python train.py --num_hidden_layers=9 --routed_scale=2.5 --balance_loss=0.0033 --n_groups=8 --init_std_router=0.0351 --lr_router=0.0017 --norm_place="pre" --tie_word_embeddings=false --init_std_qkv=0.0545 --init_std_down=0.078 --lr_head=0.00747 --warmup_steps=200 --schedule="wsd" --decay_fraction=1.0 --decay_shape="linear"
Below are experts of layer 2 (counted from 0) of a mixture-of-experts language model. Rows are named gate (a neuron's input weights, with its number), up (a neuron's input weights, with its number), down (a neuron's output weights, with its number) and show model dimensions 0-127. Each number is 500 + 25 x the weight over its row's rms, rounded and kept within 0 to 999. Numbers have three digits each.
Before each expert's rows: "gets" lists some tokens that make up at least twice as much of what it gets as of all text; "comes before" lists some tokens at least twice as common just after its tokens as in all text. This comes from a sample of Wikipedia text that the model never trained on. Tokens count by the router's weight.

# expert 70
gets: "==", "===", "0", "'", "3", " =="
comes before: "\n", "\n\n", "–", "19", ".", " |"
gate0:533486500527508506482445501524496462455519507473507501499511551512529517516477488517514475458480483482516507500496486455482529474516495470533498530478463484503531498507485464547486522554524522482524524471533489505517518512466479501533494501491470491487534511499485484491454497451516491505447524470480489457508453500485502510516531477510523465507442446503481464505542498482525482455514
up0:502495549481511541498501476489490499482542523517506522483554482481505493538544507515501499494519474506474501530521485516512523514473513558516515494460532536541467488494494558526526489491472485479477477486477577502480512508520541479543488513477466525497470557485472465520538521509478509539491464502511505476507471548506488502493517506512502483491463530499453508527514535489470523489491
down0:501460486501472531500500462538506476482481494490509463475530523567494502514483491478496469500553513511483509493523477530471505509449463502499521559509506498464484477469496501516505514489477502528512509472548493505530521469498508479470489443562536507464467441474523493516460479509491513517488485492447453475484524501507514529484461524486497492522464472496511507508521515468487465483491
gate1:479536452543516486513514473490491500534485561512456493498530528495499496486510501513487515461537486465506536468511485474552498496503485513511493516472466485550511458445492549512500532515506490472506474505486469498466458536515520525523494547533484446540498531475532490482533489504523515498514500495501469506489464477478524526469491518479524473543488489451519514507504518501490471520531
up1:526466497524464524511460460476484507497495501527465505476520478463503510503458501523479507464525494497492508487510549491464472511477450516483535516463497490459529510470487551500533501496507489474518496503498517531468505477505489548503490541522481484553486472465522489523499529494460513472498507477534469482479549488450491538526514528450504517511498477488440511521503496502448494470528
down1:475520519527513515510474521459517476510454483528528532509506489463485536487470523534479496514511499484515500478495461492549501500520481543475468528450475494465509450534492520483548497457536500492465531522528514502500495482524510476491507494492517509529524465553532490521495497533502444497498506545511492489442511535502531557478481482501524494520502506481492548524482474461513517483484
gate2:469498475506488462483478509528473484496544536529509491492546485501500493472511532495537472460487486499511554454501470518522470519513464507519471571515533551473496498499519533516511467534455485460490492467546525473484478521486518477463514466507512546481495536520480497463497488524493477495487489511519488538515497484494533503520521489523484513488518508484484500544445541514523536507501
up2:481486440511471465500543486477499502531497455488543487509519536484499538482482505517492486525496533544561444486501514503467483526491470484499482450451492520507511500516501518503529553498485492471528508532535515530529495519492489528502515477497477466483469496485530464475489521513511477524487507521527508514459521514478522505485508490447492526496518465495533520537533469489440465502513
down2:483519513455481533475494513495504476492544516472484465486512500516562447512523516459472508500489513484522493502497472532501479519466496462493460497496524478500522486492449496511502524488491491505479535440527506548487497458527472495472531486481498532500524534467507497491520490454488514493513523496540469501482493510510506469487509516466490455433481524502562476461529508498552511472490
gate3:478498529478511471524496487537481477508526556475504483520478496487511529487553534523507473506494518499487473512492510479527509518505443485487492515540508485507515429501512545465518468524498479497474508521476505525520509481499455482509502534516503498538474475488540517502498487529512471524526549503515513517509467484505478470484485493526539521590457469538487505535533502527518486514460
up3:527504511491529558505472500499539498487479490534499474497499513482558499459532520471522502460445492466538496499486463508523561501494498538510466461469505493503490502521543489529475509494515458511518512493530476489472496449487539495501502499498491476515483499463488518483496483487500507482472523479496485521513526536482534514514464544485523487521476532530468492432473523468504527522448
down3:509497524491486487531477548494511507503463509505523527482494486467480513506492570526525505487495501563486495474490543473497527523514506524473487484488505498459490471511460505501484501532508516546515494533549521515501486502526533489487525515469514494551463547525524473529494492480498469532484503516475491482503501506479530481437515476466514425559531475469512516529486488516532482494490
gate4:505474524486503507518536443498488481466540494509469478531531509554538448531482491484507479529439505493511503484482514486538494482478510490463493539515480495554501504475520503512491495478535525514504445510508504548489492525439549547504520495498480451473499501491513525493519491493525504490492486497497515489450543473538510521517535481536535535528533501496521482485479522491500489469495
up4:486488539536520478520516527468503526535431475494517476551529491479528509520526538528484540459484483507456462473494484453483526440488496517479481480517516495530548517501463531496490519491491482512501509546491460530480531490488487520545514496507494497490499466490490521488483513546516521491508518507475499496529483484499514513494499506560482482533467471507507498542520526448472498507538
down4:515490470526518467508454491536519490481539508480540503521467544539543510509468491491503536476510487546475528510485474526483520458509494484535470521498472575521484504520497555505524453491499480495460499533542502500515495509514508497498531528494470473515495481478501533485528544474540485483493499489490529462515527502490495499464523502480511504468478493488521509454484563474501455517509

# expert 33
gets: "==", "===", " ==", "====", " ===", "\n\n"
comes before: "\n", "\n\n", "G", "ackground", "Cl", "O"
gate3:451511502510510480504513478540479540504510454529469550498520534505498497499522510532508521488509545504550505526522524462489499498497482505489466574490510505506504463505480537478559521511462503482476491494496497508504457472558445525516525507491489501503481538537466510528510532494521506526481501519472454546526515520502480483468545501503473485519522497471500490548493504507487502540522
up3:484500523549466501533517505505473505515478494493455503487494494467463501455471529488478527493485512484524541494507499493468487498498486523499514529494478478480555475535488518543522522506458517459459516468460504495454431500540495500528497479465516500510484531518493507524513462475525550530466504496503496519484524508465485474511536473509550474465487493509454529513473501491482531459475
down3:465502520518510503524508463520517472466453535520512471532473518474454547487510521476528500509492507452479473484527520526493515517503527481447499535495534498546532496499469484539521505508478508494510551492501540450458469449554519512481487504457490472465505547503487489509531511492533467513483478515507517526514495487473493482519452492508519488469547513540485513506530490497514497512496
gate4:521534505448507543450504517502489499513552469516512507491486487476482494536513529471476458482488531497508465490457497489591455504497491479462503457498518497509537519518525493495506475524456521509430508484506494475551513515489492498473509480527520476553506492520475474501491501518508468507480503499516450516510488500499477481543514452508493547477502497509526501490461488494466506494500
up4:533524498475499512477533535504467491487545479511509515502479499473509502518496498479490468452480532479481497468471502514603502498485494482458464492514530480524530491525515453478530486497468520489426486495539524494530525492493498511489516462506477511525524485489493525517497513495550487509487492505490486503545490504505500442536518481519519515484517516464558524506469483510490459477526
down4:527464468479513473524500459504476516489470505524526536513510490528516503484446504507491486543502489481463498485524447529462497474513523516520515535534513464522519522527468503470530462463527431497512475533543499484455525512511496490484491489526497524512495433480529454522501496497494498490484444519507490527497507471520486482485489491513459476475476485508462536460501496477511498544501
gate5:551478496471464480502533498508479489507504497530523514555527506510491507477528526483522534496509519478489539478524504510539525498487529512486526511538490539504466488562510520498495503512471513504501468502521486525504506429544530511486536515480528495513498524491454517529509464495519499487490541509514464505506514445555457524503496521520481509506509476452535497506455487524496515443457
up5:469550504541525513497474525485525498466508529462486466446480468507505493505468501515480475487495491515521466507490521481451471507508456486513485467493522480504535500448476490509524488472536483506487493521475510482483518554465481500511485495509478491483504442525549478480481543493482517515487449458473520484496452542481544517502499460468534494496488519535459486491527515487513503528529
down5:509498481449486500455484508516492483456481488531497479523515542530498524521499537488584508500498510447520517463484503485539484514505513479487513486473499503537502523542537501494529480471498490489493484495515491498486528509532512515456503553490490519523489504534488475507482473507532489487488515489522495460514493458510463513548495510553509484453493468432540488479528502549506491485536
gate6:505514489517519482434522505488530476500468542484500492468515525526490466478539494480493458481482519512481450522510512502496531497453508492487477460474538478508466472501492486500547507514446525486515485493540522430467506524461509461509521539464508486513540511492474512500517498479528501427473518513484522454505463511522520507510505501467475478490494547474511480510496484482502494523481
up6:530517476527536505457520490484525512524494491510535504463540485525463489471501475474506466493472510491497475514532502512515550482474489510475476470475501489516463468488488472495544495517474500504505503505531503432513518495480497442504547547467491461493535503503478506518485513481521506428492476539488498444496497490500507509519473524487458434521533533478495519533508497480498523520492
down6:494492563496463526512445512475452483519467483536516499559488503476514490510514470491514490504495520487458492507507491512513501456501515497478543496520529510507469466474478458514483514496509506548509478509488503498501505502508511503536478499490521525493483460493500491515509472515464516566496501517533521521560478481492491481524452453448504547498437491528541511534462517482507485500502
gate7:523542507503532501493452494504501502489520485478506538541506518555517482471522463525502494518452534454458501503537492471536478548533497487513545495518507487504475471475510529529482514521496476473499512483512485455543478532463491473494496418534527533532536517511487520515466486525508496531521497499491482443512498526488500504512513491492466544496497468500507460482509480504472494508521
up7:471478500516523498508548527475530541514481476548468476480492487485462516536494504506452490484539514544489527493515507510447533468442524503483477529491494530511513487519501461509500496486497506505517440509520536498485512475487523525543512554458471477441469490496483450511484501470532482502503531496522498511484496467527538490492467498497534437505491521503478515486474498507479513509512
down7:494490490524517497464501447520502514526527504486529469501500501473524516464485509430509508479526480497563533471449494473527542506517496503495525487523461521479500491478521477511504485491516513441489545553521496490520446485534529517477476483502489534477511501469535524518481536526476471482505512489510496516503506471477517523516517517474513421511501447511498471524494534503490489517522

# expert 181
gets: ".", "s.", ").", "a.", "es.", "ing."
comes before: "\n\n", " The", " He", " In ", " In", " It"
gate0:512438559512523508435500487545537483476493496507521504505508453481507468474479475471530479523538500497517498474507503511505461478572494469491480520489522476460489466498480530474505508525488453507491496486438516512509529496514464505530508500507509543531442491506520505527512524492486466494530541517465501505505492505517448472465481496508505511512544507477477468505494504531499479489511
up0:493509525485516558495504536537477474521499501508520463504536509475504444498485542514485498457468461529514546522472518504497504492485537528518459521491493526506465529527455473508529475505492539482478529473477517525468513451489510502498533469522485542463499483519560492480517521507515482529467493509470499507494498503508478541490483517513529492572516503509484504496534543519471538508514
down0:468511523531499488458522466517511487484466510497478503477501451523494500475500486471532485468538490525526487467524514509497499492567502474506513492509486494461530494519493522507494526535515461509456489558512478526497512471520467528553531523485492527542491473493475466549487495483470481512469543479495489497468472502522546469500507513515510511481537542512469500512446467526498498497555
gate1:550526498440488496493475505498522540529491529508545478545470492523492489526487528456524504499475554482460525511536476504473527507512513458507524527491508483512568503488495495447460468511511481475489536521526497522516505503540485523514502539472520504490521490498475482543507474494473512465505483537488483472462485522463526507503498510493474538508532503477474476459480476468533493515528
up1:476518459488517499495462461481522479517538473521492527496479478483514520434497519507482496497527526509511520527464506568489532482488544523480458468478480531514495524534488520515480535503484524550506529546474476520516501476475513503496490478493512445481454495501568479462515508477489484501504475508516504512514465512508481484515467533499511476487481503496529481504525516470518520443457
down1:503534513481518456491501504496544559477508510516529470493470508526488500524519473475540500513515526525493477505541514448509566520555490498510509540512516499499531540485486482483506460484471481489480483544538509498492466525537488495519470536516490560476511471522471471534507513494461500507470517513464498497468496511477508504529532509469512506534492506471470493454477502496475530469543
gate2:525514463489481490503499504504517474552470471486467498452537514515475516487494475494502528518512509495478473533492500480480512479463517512491517513472500508514467512545457532525480530481496526474491499473525526517500456487485534546482487475496492529452494505524484473415457503513516491524551517535534518488521478428526503501483454514476490518472481518509467479513491467493518522493531
up2:477480504535503532512534484484497492490529504516558492496459511491502460489518525493496473489497507475495534511490450527494476486533454466497512516539482482508489475468528483501559491524513513480454515532529511488482498474494433483502518518489551497527516511487484497558527469510449492491476498508492510494502501516465485473468502513538501501508484507462480538436458507544504447494490
down2:457505498492549489498489464510510526454515541508540488557465495485518511529495524528530506452500487523539521460505511516502458472535484497488480484457508496540552498489547500473529502520468520509479501517488475483494522510495510472512517560482546495503517532498515508568543487503492484495476478456480478511477520554482494496508520530479529480505488513508518493484496524511449467490493
gate3:507512538535508492478501532475494536466495497441501438492510481495499513538538540526488523508513446472500494492543539487491525475498506501546474523535527496494497444487484513505539490487469502465499470471487497498490516493489481480505552469464538517538477525493515493507536542524502521470507471433546523451488495552504496523532506489494483472517508504506492509491470504491507479524504
up3:498502533548479511495495520483498496467534479449467484439497512496481500535543547481526479509477446464522511507509531486535495463499525538532475504528479521466521463527512486546515487480531504500545472464482504472555534477496494529495526513464493516493473517461535483484535459480532480514543499532505501504480498514468509545523497489485490500535524500491514517523493480476481483517503
down3:511527473502524477516512486523505502518507518528507490508539509494552533518457511519471519517527527539507471509494545503534514490523486530470555463527475516566460521519474510493481466490468468501533494504516486476469493499533496506492467524554494492495534510530471475508491479467479480541512518487450517441484481502521511495504529498503548475497475516479492473481475511542507480461543
gate4:476466496524556492514497480513497501502538526496458544464483505525482517466490512505526503510489498524490461485445493595501524490540495514491537497480480492548514542522517536517498486513504495506496512516504500549482484506485466460509528528516482470482504514466477472472475568462479502456486469528519497462529519514514465491488478504495492505529507503484508525476502511506514465463529
up4:507489495529479560461548533495505489483481455508518496512463516519544487524504487512482505525511504503452511502526535479489496503528489517485474523468488478453491483535475513491482502481490503470551514534470497495529502476530517509461513463466472501514506493564552518536482494483496521543528493482519488507473480485458527504504496553496480530481524470458523521485486481437523508516523
down4:498473480505480453567457450488473543506478512500469535527529494523477503489504494487471512509473478498501499471513500511499516540463543523534529486527479517493491479446551503507538518505494527544485553491518523510492525480486549528562489472527467497471484484497540504494538501521488493504498488512498523484482490533513453498509488494512481478500513488518462477515563515469497519508476

# expert 207
gets: "A", " A", "T", "16", "13", "17"
comes before: ", ", "th", "th century", " |", "–", " May "
gate0:522485491504528489478523500502505489488499572474515480512520527466525468498513514482505479455474510489502499503505488453486539494513498457491455524484476495488497469571506494477497476521475511507490506475508495466502470495452484524495543530457464531490481519523470502512512518568520563493512533510512505460521519546504547494488479489489514482508503496503525513520512496432478509490446
up0:512477524467549481488461469533517483524508529514506501497524462486519490506523535469471540465482512509501471516503498523479524536488522474477481506446549498503488453530496492532508504535490525516507505473513463473507494528441477482457548513474517504537502541499499541521529484503525530460496482497505472511459521505508541513495501460513457527446507493484520455501471516469502508478482
down0:525484471520504519541485473458461517562526533538464494505538490510488514543497492516462544540498446484476514517488504463504484512518474530475488502506499507477502520495484506522500535486487435487481562503513541471487513455503501476473486489503526478538524475494464498511515504473468538494475535459540476509478479518527480478508499497494520525483486509460495508471489472463493521506543
gate1:510505515504450500487479471500517536551500482523510560557535526519520500550511533478468474472484480502488509484467499494458484503515511502497494533472540470481469471522515525499455489468503525486502472504511509506504503427474492500478452471456495486501469527535508502490499465443524494496506500519495496474531505523523505514467490487502493549474528448509502492463493478502538481501465
up1:515546451480434457485521482541517501504524499447515505517516548492465502521492488454518512503506497487482532504529521474516456484498537512528484513537473493513523509500511493484524467496460484499450501487477520484536484537493483503496518506488531479492501506478494511479563485531514478551537495491487479544524465448518512505498540558498500486515488517493522521503488525462503466471486
down1:510545498515468483515545484476504539507522535528494471497480547503485536520513497514510496509536476502442517536508533511508465523497542473532479507519507509483491499480447542506488473472463503513480520500494518485535470482464523519479508483535474476502518511486537515511477487514518518503518519504498492533514501475502559485416521440463512518487497465503498490509476472436504487512498
gate2:509494500491550500569510503505527526573534541508486508474500503494541534506482522486473480470499509517478507482529538496510487473508517435464492507496496504520483465458483487531534533529529511525508476487493472531467510454501511547498538526472490522519524463515494499514479524521464498523479499511476477514499497454495527506499524487513509479495519519461537488512556497456488483546496
up2:494461477462486487499480488525514480414535492505477522487506529497493512522514525511508534495476524486496504478492472510581470515517460499540536474537473505486461509522479493503519469517495461526523446483548472469529534482511472478477514515470501475473534499497528508517545471514481508498510506476507502503533470467484484504501502538524461501533489476460470502467525499477534494490497
down2:466484499470500469553482494482469495527509522538485495523534473508499492555500546467514501454523519491449508494520478488498465510527480500514524506533500504482459486487466503548452528483496535461478460514466480509488486517456518493512533483531456496506508498480503503514500487509488528482481497472572484472531490507535481529528545492498498471508503530444478495520520511456523500508470
gate3:473444544478526495537488508445536495460477513479473481496511545522471476537519510483513518523538481447480479496479475467506550497525521505498510489473474493537507503488513463516500509525499507480481490503527511496497541493477538507520498485471520514526522433535485535509492491452488497477510522520518508538505513466533523534460515489458474469469491475515451531515466493506502499481515
up3:507526468534463495510475520504537472520504529515512524525523475494557515455486509487484519485485488484496514489550461507490504494485486490485499526479434478491492499505460537484530474449507484499507581495478545536499466509511460483453507521511491511484494479457517480519504513527473535543498466482442513491528504486459486481526495488485522516478495517489507509517556494543490504518496
down3:556528494490538523458522505512489490560516493529515527516477417480461496549465511495491550515491503460530497538484481518477463466508474489485479525507498546469483478477528525513517513537503542491496487495489489509497477499466494505526537507507549520464481491530512468532536505521506519498521506530505533486541495494460529489495497525520468485531505509517516480506538523511507486472532
gate4:446520482474524519468503525450476501485495472528532505469539492481554476510498494498494493487492475497511515491492494493448487489477496467459496524542512490539522531463513474517516493514493500490539521505481499543539533517492531504518542506503531525486512509508543537436508476543489519480504500509523458491498541487489472499485510534543507468497478507488510521539538516505474568460516
up4:508530478446475547513483481464485508559496499521489463491484480497522516477490493487492475501486488502517509478511498521509508541497483488492504490554534509547551465529499491480487524502478523487519517471473527536490511496469526493508469521493547523472468479509504519522518468533472492471531467490510534490484525461502486513527438505569496476449493493448500481478519513481498467467532
down4:493510524495527487502521522502487486496471436509503522549485485524496462487488419450461481510465502492478544443469480507522507482454486475514520504513472545553539464494516493492489479506510516472497485519537543490534532520536472494489467529505523475482478480485556530496520491516494534504509518488502494504483508513524528528491500502529489497504504516506451514484485499545462488530507

# expert 175
gets: "US", "K", "RA", " | \"", " | USA", " USA"
comes before: " |", " | ", "L", "C", ") | ", "A"
gate0:516529499513516535511513520481493509520468478508484519486498464484527503535455550497525497565475486510529531516469495479508490511449518558504498539492495486498492499516484478526499548489466479465540476467510498498506492444510518517501503527529485476524517524527484537486524511558529492524501507459472466532485492505492532493509534554483473515487526472510515541508500511486483563532517
up0:495514509478532479494497504530473522458459499501470544508519472504534497463483480510551526512512514468518505491475513469492497489478536511544491503499516530492513502522510502487526524542494491505521440501512513489499510448453482491502528553477505507532509478521475528480500488543472527504484509429476513468506486526574537495471494538496540535510512550483487529535511471503522496490504
down0:513475477518514486500496476500461487550490502479514484471513540516455500473482523542495491482533496509532485480530423503488520541491512506458509510476496463514501465464523486511510486490484455552535478474485488476505490515482538485496472486531486540485461524526491502503534467459515500519455468487461502523504568541523489497489491502533485505558510495496519523477511495466489475522518
gate1:520531501490467483511561480467488503520545490492477467502485519477495492483519500518492523451452461457514504509515543498530511504513517517483457507541494468509518480484540490498483496493532529492503491504514500502537517479525573543492458503485471540534461441496478497515456521511484535472503511491510476546473518528469514515508465481496523521539482539516502511487526508476480528505528
up1:479457496508473515488522504529487525530504518546518514491500529513525466505476482509493512496522547448467516527480482482474531493539521532466537506527431495500518543512535542525483478491528502479474539532536488497467473518482514455521530491478502524520457487492499505524456485482534528493524496501475537508509467465498528558533486515551485490525515531496480510485488528499500523488509
down1:504515525472501489523501481501500500508472481477528539520474518499501556519480505516505485510530502487485470462545515487482481543503519464557521446501527483478522533461523544448502505494488503505458510498477497512506517535517509509528496504502506520513519502510452489524552512512447485514504471477506452511486495501549483503461488459494513453542467480491497489483464485510439502531547
gate2:525512470500506519514512527517496529500489504499483519528505489540516522501521522482535485499541507493500512493515508495455494464496532499519487489490479481429493489456512548566495474504516514502489476493493488501546486470491481458502535522509473542510505501494519488465465523462483476467501491516500509511511459470482475590504497511479472523533572442542535510504496497508498521483490
up2:535498532503548521508486503516482474479503479481486559518482504528490452516543525501483536519527485494480521498509503490484526483498528483522519496450453496474526504444530534516527475526486504491485446503533501460536529499508502444470537505534492499517512517467490483488519539459478530499489525511486503470501488471492497526519523546521491516494565465513536477519516488551511507483516
down2:508467468463496475543517480501489530495517537509508538450520492514468503471459527510499542491479491497449475494501487481512502534484433488514535505506503533476535496502485525479536476508563537485538531520506507461537478535482471501473498501482526461513517508498498480502504466488493528514492480522537500493547509484445504518442516471514508511510463527496478510510535511535545486496501
gate3:489498510526481478490476505529518553474488491498493522450490498475514526544502522495516492491489510467543485471525529476539518507490511519494511450485447528463503502518513515442480477512479470497520487494496487519502521497516498509479449484538517531486493469460461514533525534465496504500540461476468554529488453510530499523517478468554493501491496486498500498509473535468453516548497
up3:500505515506459528483488507487486506503518550487488499474488497532489520530472509494463507494494441485485548496497515478430493476470517522444477501535470477468476501499503518517484515495530502453518487495527524521533488491520505495490508482482546462497493495449508477489517512467507510475485478476530492483536461519483520545526435506502473539517518531520506552509480488510564495533480
down3:496498468511499492502506533476483463478469485511454480512478493483474559474501499485490479464475511482498492483427524490482495507470520500473504491504480523543497467477485473503479484499501464554469501446491509463529537487461533552504468489479464475484496512512552486501484475535526516467501519520512493530506534502509493462488502497483487494473477449520520421498501510466536499516510
gate4:472488488486494477504554508542491474497501509476489515499530479510471508484512445467501497501478504477497492528498537512511548535471538476485498460474526472520535511503502479528523455489480536499510480489499544443516465489502460511506530500490497524478524518450480456511511518500465463534487487507487551499444521495510485510505500527446514511457527490487541474505523445518481537502515
up4:486511475504485506499500475480492479491485503568498532517492498468493548463522476489467491450517493520539516470478525520464522535482501496510470517459476508498483476484494487538502468496501455538479483502528509501494490465521527513541486507493511471570504468527454523535519494490488502544518511476525473501472504511505519529502498510452517489482449500523487542464474483437475548506500
down4:498457495540453526481483509453536499497506494509519522472494483487498485514538486506481473488545522521472512489518527469499495497541480493471529480483455525489465462490455446539498492528505473477487466542474526470487502449544471493508487511486490530549471508478467506539497466471539501493504531479541516549481506521508506497508506497466500491486533459486519533498466475500506465523483

# expert 47
gets: "0", "1", "|---|---|---|---", "3", "q", " is"
comes before: " | ", "; ", ".", " |", "–", " ("
gate3:489503503507545499494461529499474516531459538487466530464480489521530475482500481519493502523525500502498500557534501494524503501504505492482511491514557556518515507473517512539499527477495545498518499494430533507516478532536514532460481430508525488490495515470527500518551506519484485493517496465524522494460491526513509522489531522500460514504559524493484460518460480499521504537505
up3:530517510464469474510486485521546451475516520517541460511491517498493546529492489486498500484504496518518497515488508487441482491514498523524493500455429444520486500543500527517503476514519499521501499485537469494487489473497463466525539568527466483508510475544462509461489467485484522446497493550472519495517505510467521479508487508499536515515477499486503519495536527500511482462477
down3:479458483532511531484469514474504528504473498516464491526508534467456500435533496540494489495502506506510516485438483505562478539507470521477492516484476473460516524468503511517507527520485490498495496501483497497482538510480482513537469489516542480496484520482511458485499537468455504505475525526468555440495483512502488526482478460489455456515523518490520512518503489489551498522492
gate4:520496479528478492504516493530500517555462517513476450456472505477484532488492508522482503518505453497464512503441463494507479503473506482465472507524495518532533509509495513485483549481483471521530533549539493539514511511514495464548484533475535480508477511517517579521530526490507485480450494443481484496516458497486468484494516479515509509527539492517480466502511479509492505517497
up4:420508494488477494503509474491499509506543451510447554501470471530521468496525508519429502516511523473502539518476479524457475516500466519521493490475521515514480465520510462489488498532520513529456485500490505475467529487521462519498521542521494521462483483498510516490461508485544511533519499554487480502499495463494515471505490498470480508488458514459540540492486508514514509478510
down4:484520515476506485485536534543465480491481479493482484481463473469444505538510519446500523492484541498515472509527528502453481481495457496488512480472500516518467485526456482486510488477487546503480541486483545464477483467490456484549477502489515507468515460534498498449500517517464482487537499477529494457484530542515490506484486488493519488506469492490496522439515518481531489515525
gate5:519486535472488478551462506472492499541498517500496524463510505520500482518529505493467506508520510482533506486487509480471499540537518493499498499504486528485470522533499498510515550481517474509522513492486467485520475502545511504466504540518503499468511493539444515545494494446525513528530492497447458517474500462496506486453481477528498522481481442525482532518531476442462489464541
up5:517504469510477464527521476500496517493516499504510498468537484525483509538477481504519493507470508535500490479501484503514499429494536439488495490501481492450488473508480482512522459537491533529471515475467492517470529490508447466513465454488514513488520511479496504487502540448475473490519495494494435503514491503545556482483490515501490480488530520487513520480585516526501469516481
down5:459500526482504518502517508481508519514552488476452426470490474477503504530516528446547469537502479500478510512508483545502491489466479506510498493517460502474492479446478502530505529470478535478551496502502510521500524522459487466490495487500501513511475497482501549546504504498540491502519507440480483495470490489504488475533534532454455497469547514532460499513488504488509491501514
gate6:518467491515506479515502479510515484526477472483483559528509469516470491490468510476494505472512486528490516509481475530502447514513510485494482479433498547514557502448455526456516484493548493512534527528505501486468493477480491522494515490540465528489473497537471499488512505444510512526494523555487545499518529482504534477481510531544526472532488505467474470497521516489495514532505
up6:461492500526516521479506449514524486524488504460488483510483533478522523464548518509515521508482493446521510463515481530521516515483473494510479457526478480512499511529455543502494508498519529483550456524522471485524532457491528509511486511454542476531495500547496496502527480545514542484508507477480489476525507455486476537480454494503523504517518493549537507474479502481471531524472
down6:487506550476516553478516520498466489519532490527503486474470489495480490523502508466483537484517505454521495499516493571486506471441471509513506502552521469524482496481511518506510544532461489531506448499478512496512473530468483471529474489547490479549548557501482505469512536519507528542497478501478492504508488508499484525525486512462483532524507528492520512458493524472504491482523
gate7:483543479501515550432436467518521491504487506514479501532483466460501463524513486532478497526513529501481530519462447515499539523459505487497518484483496470458498550506526539476483470522527506468501509477469537534525508480521500517528466483498483518494477491492496525531534486490466467542514508486476555526481484509485493524496501471542475499497479496490507502449488478504530484513510
up7:560495494478506487495539492529510501521476472545547512524482506552487525515507503489493496505469493511505488465522494475480516467515531546508540469467515524507548499518477509495527500520441537537472465482472485472450461505482557453533490491484477473491479515476482511537452495478490496497487495527496482531499494521531467515523505510459531479483460458469498493484519511502507469498485
down7:497524451501503484541497501503506481493469507455513469497507470485457471464481473518482533537473481485473541488442489498509475484522527513494494475542503490474478527521466528466527511494532483566556462502505493526510520502506536513486478483507477437512536531478505467518479515469525513508515492540520517494481464559457504481458475474490482527498498495526510515497498489514519499472480